config.yaml
d_expert: 160
balance_bias: false
router_z_loss: 0.001
lr_router: 0.000684
norm_eps: 1e-06
attn_scale: 0.177
seq_len: 512
Below are experts of layer 6 (counted from 0) of a mixture-of-experts language model. Rows are named router (the router's row for the expert) and show model dimensions 40-79. Each number is 128 + 32 x the weight over its row's rms, rounded and kept within 0 to 255. Numbers have three digits each.
Before each expert's rows: a language model's description of what the expert responds to. This comes from a sample of Wikipedia text that the model never trained on.

# expert 1
What it handles: Content words after determiners. Plural nouns, participles and common verbs or object pronouns ending a noun or verb phrase, e.g. residents, used, them, built.
router:138079089094189089156096160112147157146066115118040078141125110144140144188155171076080131140164128158161154128097166190

# expert 55
What it handles: Mid-word name pieces. Inner and final pieces of foreign surnames and titles, e.g. Sotom-ay-or, Karapost-ol-ou, Qu-ix-ote, plus brands like Nintendo, Studios.
router:179138109133167097154111171121208102171144162095109113191132108183165137182127177102096145143130140129170164079108095132

# expert 0
What it handles: List item openers. Line-initial hyphens and list bullets after line breaks in infobox lists, plus odd word fragments and encoding bytes, such as -, Ne'o', commemor.
router:169108134124168112187117104098162144139110090076093153136082151116131136149156163156153157183160151087127144122118116129

# expert 22
What it handles: Place names and months. Month names after on or in, and city or place-name pieces such as Washington, Moscow, Albuquerque, in dates, venues and sports tables.
router:152115053098178140169084118158139109199139141140116128159153109155104147123147118112117123152131182141174163091084140119

# expert 59
What it handles: Sentence periods after names. Periods ending short descriptive sentences, especially taxonomy stubs ending in family Crambidae, and before It was described; also quotation-final periods.
router:137131140075204102158121118111162111158126146112121115211095133119191155156116163142098197175133133105142147097105148146

# expert 5
What it handles: Table and infobox separators. Pipes, colons, semicolons and line breaks separating cells or fields in tables and infoboxes, e.g. election tables, Company type:, track lists.
router:132105090115141110127098119100129133135132152094106103152102203137190165182140153110102128139171135126128188032075149137

# expert 30
What it handles: Descriptive head nouns. Head nouns naming what an entity is in defining sentences, such as footballer, politician, village, party, organization, company.
router:196111095068184118155121143105148122166109132090080144121122141154177174194112182149096145165171139114147135107127124154

# expert 8
What it handles: Foreign words, landmark nouns. Inner syllables of foreign names and IPA or transliteration, such as Târn-ava or Mál-aga, plus River, Bridge, Creek, Lake.
router:177089137095141131178132159132152133160090128084099129156160130169143151177132135106166176150141132102149149108132100119

# expert 37
What it handles: Surname initial pieces. Opening letters or syllables of capitalized Germanic, Nordic or other foreign surnames and place names, e.g. Sch-n, Sk-j, D-ieny, W-attles.
router:107140070092164102165114117124143125154122149087102141178128121098154129168137152081115153150131179109183219120130179142

# expert 14
What it handles: Song and album titles. Words inside quoted song, album and work titles, especially You, Love, Me, My, and first words after album or titled.
router:127123066078129117191104144099145074122129144107095056153096151155156174137152154136089151142149161131128119125137127126

# expert 43
What it handles: Commas in biographies. Commas after names, places and dates in biography openings, e.g. Alec Leslie, born, plus year digits and semicolons before born.
router:138127095112155111214118134106139112204116108117073135138109140128163138197143142118093143200170152065167164059085124152

# expert 32
What it handles: US places and digits. US state names after counties or towns, like Missouri or North Carolina, plus digits in ZIP codes, years and coordinates.
router:159106140094167119210089131127140142175088118166083144146067145123119134192141134129085139146188178120122133085091124129

# expert 26
What it handles: Section headings, line breaks. Line breaks and section headings in article structure, such as == Death ==, See also, History, Personal, and table separator rows.
router:144073071107143101113103138093138135155086165094094118121159098105145165151171164136145167150167179107132142138068134159

# expert 44
What it handles: Odd bytes, name starts. Raw multibyte character pieces such as emoji or cuneiform, apostrophes, and first pieces of capitalized names like Er-wina or Mar-iana.
router:174164088101161088153120189138129085153083109082109112144067110164137143190136130136117185179149120136148132103091170119

# expert 62
What it handles: Years in dates. Digits inside years in full dates in sports records and fight results, like November 19, 2017, plus legal words like court, evidence.
router:163114030100184105154097128152176143153117147116098126183154110183137192171148146120101124158147135084155163059092172119

# expert 13
What it handles: Line breaks and subject pronouns. Line breaks ending sentences or table rows, and sentence-initial subject pronouns like he, She, they, often in election and politics articles.
router:186140117089194064134099117111140133096130134072100085143159153095174113163182148109095133193198162133195143092097106175

# expert 18
What it handles: Closing units and auxiliaries. Closing parentheses, units like m and feet, percent signs, and auxiliaries such as was, were, been after a subject.
router:166084039120174100169104173130198141128152121093076111167102101131146152153130129100092173189188123084149140067095159126

# expert 27
What it handles: Table and list structure. Line breaks, list dashes, pipes and column headers starting table rows, cast lists and sections, e.g. Player, Rider, Type, "- Ashok as".
router:097052110077134088163108150051138143137116148098132114123129105128190131144140152113115141170152153107171165120100149136

# expert 61
What it handles: Sentence-ending punctuation. Periods, semicolons, commas and pipes closing sentences, list items or table cells, such as ." or W = Wins; in sports and election tables.
router:136118089088177070135081141143152146156120128113081077144123170159179123132107137089111187129156153090200126078072175130

# expert 9
What it handles: Sports and military narrative. Prepositions, nouns and table cells in sports results and military accounts, such as in round three, Company C, first career start, Did not qualify.
router:109109060122149088126095091151155147185062119124076109164130181146142153167129159128120159148136132121155130060102183148

# expert 53
What it handles: Sentence boundaries and connectives. Sentence-ending periods and line breaks, and connective or quantifying words in prose, like each, only, not, However, although.
router:149109039120145104140136153107137120151147124118090110138094130168177141160106174111098166149146128132146165063101165190

# expert 21
What it handles: Music and media genres. Genre and media words and abstract-noun suffixes, such as blues-rock, dance-pop, television, studio album, Access-ibility, compl-iance.
router:138065115087165108105098169104126125122131140073098086140123164187148162121139155113108151175152135104145149104084154161

# expert 6
What it handles: Table cells and clause links. Pipe separators between table cells after numbers, date dashes in timeline lists, and clause connectives such as because, where, although, but.
router:187077064083160095141103142086133105164138131099109098150117155143138140168110140079101139152176170139161123082083158167

# expert 54
What it handles: Calling verbs and fragments. The verb called or calling in news prose, plus scattered mid-word fragments such as oc, ev, and pipes in sports or election tables.
router:126074054106157111104141127127139154105074146106120125167123109171159197156146150139106154154161141119162158106129147169

# expert 15
What it handles: Demographics and ordinals. Ordinal suffixes, percent digits and census terms in demographic or political text, e.g. 4th Streets, two or more races, Democratic, age 64.
router:175089130085169117119102172109179135155114100060091140146134151159178156216127113126111165122161125131141119095096177207

# expert 20
What it handles: List item starts. First letters of entries in dash lists and table rows, like Puc-cinia species names and abbreviated genera, plus pipes and equals signs.
router:146139072091147083167146185080186120174088110145107112126110193111158152151123143140119136138190169106166148087101181125

# expert 45
What it handles: Coordinate digits, adjectives. Leading digits in coordinates and statistics, e.g. 39.41528°N, 1R, plus capitalized category adjectives like Military, Social, Tropical, Light(weight).
router:140073076085173083174129137115173144131107131096071130167112195176113189192139156113070137141215148139169138083105137128

# expert 7
What it handles: Determiners and object pronouns. Determiners, possessives and object pronouns after prepositions or verbs, such as the, his, those, her; also empty table cells.
router:154064043085196107134091150069143116186122158070081129117130115137146141181164122107097152177157131111149149102118185144

# expert 31
What it handles: South Asian names, punctuation. First pieces of Indian given names like Mo-, Sat-, Raj in film casts and election tables, plus commas, of, in, table header words.
router:102065074113174096179080101112165116143118094135137100148101136106164145159155137089107172145134134133143149084119159135

# expert 34
What it handles: Plural and name endings. Word-final suffixes completing plurals or team names, such as -s, -ers, -ions, Bohemians, Astros, Padres, mostly in sports and league text.
router:108094093107168103155093126131140131201145140096095121145111153152162114196109143097077125124118157113177148104134152127

# expert 28
What it handles: List numbers and headers. Item numbers at line starts in track listings and numbered lists (9., 6.), infobox labels like Preceded, Released, Coordinates, and mid-word title pieces.
router:143115073063135089147105160139141116116143132149107106121117109213110149132132175122098137158145187122153178089113168158

# expert 2
What it handles: Place names, table cells. Dash or space starting fields in geographic infoboxes and table cells, and name starts such as San, New, Central, Bar.
router:113076086154203118135094137123165164159122094146129093150115109139148164141171123124095171168150146120157133108118134149

# expert 40
What it handles: Discourse connectives. Connectives and adverbs like but, well, so, then, however, rather (not only...but also), plus odd pieces such as um in Numerous.
router:160083088122117068206101122130164139184112157070113122148137133124137166160163148150132179153148149111184141106133125142

# expert 52
What it handles: Spaces and dashes. Bare spaces before numbers in table cells or between words of non-Latin script names, plus en dashes, hyphens and opening quotes or brackets.
router:202067091108174122153093181149175133159105111115116114143055140159146114147133149109097146143138168141134136070114139177

# expert 17
What it handles: Proper-name first pieces. Opening pieces of names of places, routes, bands and lines, often after The, like Blue Line, Oak City, SH 85, Chunky River.
router:128147131074187110154124144120147076164141128058075151159103123171141144185159137124103169155154170094167142109117145159

# expert 4
What it handles: Clause-opening function words. Relative pronouns, demonstratives and connectives opening clauses or sentences, such as which, where, this, These, However, and months after in.
router:153115082065152067156120192092151096181096166097110135143118133172158124157186142121109158152175122132147154077071152159

# expert 48
What it handles: Institutions and nationalities. Words in institution and nationality names, such as University, School, College, British, German, Harvard, and capital-letter abbreviations.
router:121110128082177126151090134128153106170155099071108140145077147158142119204169143084114172145160099096136121076061130141

# expert 46
What it handles: Table and heading delimiters. Pipe separators in stats tables, semicolons in number lists, section-heading === marks, and award or organization words like Award, Hall, Division.
router:192088103083214105124055133134137106168116120114101155118136116137119154160115127066124146133147150129102120074068176168

# expert 49
What it handles: Prepositions. Prepositions such as in, of, on, during, about introducing a phrase, plus second pieces after initial T as in Tonight, Texas.
router:105098100106163104168105132114174126154123108085086123152133124129164177159108149088110155117109162150144150098120145170

# expert 23
What it handles: Copula and as. Linking words in biographical prose, such as was, is, became, been, and as in joined as their roadie or served as.
router:102084098105169135155099133122158110180101091123091156154150145110163159157140170122098162159147183098174140131094165105

# expert 42
What it handles: Infobox field labels. Field names and first value tokens in infobox lines after a hyphen, such as Designer, League, Coordinates, Genus, Born, and leading year digits.
router:090152138130145092135135170113149156102124142125080152166116167126137146131117162082085138144147136144148144080071159182

# expert 50
What it handles: Possession and family verbs. Have, has, had and the following word in statements about spouses and children, plus with, since, genus, Total.
router:159194108081123082146085162093152162187119175087099109170103109127158137174181165129090176118166106135135139055121115197

# expert 25
What it handles: Proper name parts. Later pieces of multiword proper names such as Battle, Show, River, Park, and inner pieces of foreign personal or place names.
router:152115098131159105152096140137129096181141124069098167146100106146147128164157147103103164162142145101140153068094151155

# expert 19
What it handles: Adjectives and modifiers. Adjectives, quantifiers and adverbs before a noun or than, such as large, more, different, closely; also adjective suffixes like -ate, -ous.
router:122096089081207093155127158103169143129084132074068144144106138190138173154149136103105184143172175120143144088069141150

# expert 56
What it handles: Ranges and hyphens. En dashes in year ranges like 2009–10 and hyphens in compounds like annotation-guided, plus digits and initial s or c.
router:153082056092178110137119145117167120153119133086104141113115132169149143163163134103126179158177148150159119096085187147

# expert 47
What it handles: Structural markup openers. Punctuation opening infobox fields, headings and table rows, such as list dashes, ===, field colons, ( before units, and ft.
router:100103128127139058151090182104165138144124148136115113136100137117126132126140104092090171127131146142152139089088150126

# expert 29
What it handles: Chemical and biomedical word parts. Word pieces inside chemical names and biomedical terms, such as hyd in hydroxy, nor in norepinephrine, acid, protein, neuro, infl.
router:133132126092179078153107151134174096094123149127116134129075147111124169131139147124109153144223130123158148084105163186

# expert 3
What it handles: Place and name fragments. Word pieces inside proper names, mostly English place names and club or team names, plus some ISBN and coordinate digits, e.g. Hem|el, Whet|stone, Alepp|o.
router:143135086078153074183090142112142153179163187082053113145124138125124156171135155106093130148123137126146111082125168139

# expert 10
What it handles: Prepositions and determiners. Prepositions and following the in narrative prose, especially for the first time, within, throughout, during, in 2001, at the hotel.
router:132081104082156084125066155152151145166072150102083109136108133168167140149119135119159142159179122164180139110096157145

# expert 24
What it handles: Prepositions and list links. Prepositions, commas and conjunctions that link phrases in prose, such as including, such as, by, to, with, of.
router:112096082111130098140076180070141139164103123100094108156126142123146155143130144111087170181163189096166157080118177159

# expert 58
What it handles: Career biography phrasing. Verbs and function words in career and education biographies, such as worked, served, studied, began his early career, graduated with Bachelor of.
router:124120142119144128173073194161142138161082094058112135123087145146131112125117167094102168199162144128145171090116116147

# expert 57
What it handles: Articles and possessives. Determiners such as the, a, his, its and their before nouns, especially in "As of the 2020 census" and "helped the team".
router:141120099081151097122095167102198135148148119102116133143130173145159139151177158114088146154162148125123150080111137154

# expert 33
What it handles: Personal first names. Given names and name-ending pieces of people, e.g. John, William, Den-ise, Sebast-ián, Krst-ić, often in candidate lists or bylines.
router:125102107092178111132095134072140117187107137101067109161129129136193160199126151103109151151111148126193158095094195138

# expert 39
What it handles: Sports event years. Digits in years and age-class numbers within sports competition names, plus words like Cup, Championships, NCAA, e.g. Under-18, Pac-12, 2017–2020.
router:126109134091135091166128154132151158128128125116113116138142169151135154138133154073133162149124167129136134077135132129

# expert 38
What it handles: Mid-word syllable pieces. Word pieces at the start or middle of ordinary English words, such as lit-ig-ants, ar-rog-ance, comp-lementary, capt-ive.
router:161117100123188081132094144113143121167101145092110129167140124197141161176148159085122137199136170144130169121068149157

# expert 11
What it handles: Modals and infinitive to. Modal verbs and infinitive to after who, that or a noun, such as would, can, may, claimed to be, first to allow.
router:147140094105179106145085179145161104140116127077104147125104132144123180137160166116091163163149145085140140107079181152

# expert 12
What it handles: Personal name parts. Surnames, middle initials and name fragments after a first name, such as A. in James A. Contner, Smith, Jones, -ović.
router:141118077093129119144123137088141108159110151113100154134086085142164160181106122108119168164151117090165183090077167115

# expert 51
What it handles: Punctuation and cell separators. Pipes, opening brackets, quotes, semicolons and spaces that separate table cells or items, as in election results and chart tables.
router:163132071060152114162080192142148113133107079137101119122113147171132155136162155107098204166129143108148146091105182162

# expert 41
What it handles: Number-initial digits, hyphens. First digits of numbers in election results and statistics tables, such as vote counts 67,952 and postal codes, plus hyphens in compounds like forty-four.
router:143117114114145139152099096100145119128129114038067128178118148156154138177131158099097169183115142157217164085115145156

# expert 36
What it handles: Name-initial capitals. Opening capital letter or first piece of a given name or surname, often foreign, such as V in Vincent, R in Ruxandra, Mor.
router:137125074083203125145131112125199128154119100117109182145094100120174155180105124119111142193110161112158232110092166144

# expert 35
What it handles: Year and number digits. Later digits of years and numbers in prose and tables, such as 1985, between 18 and 24, 1754, plus country and parliament names.
router:181145117089184129176105133143139099126061108095049131138143063210138140186105125083104160166136161115158157081113162148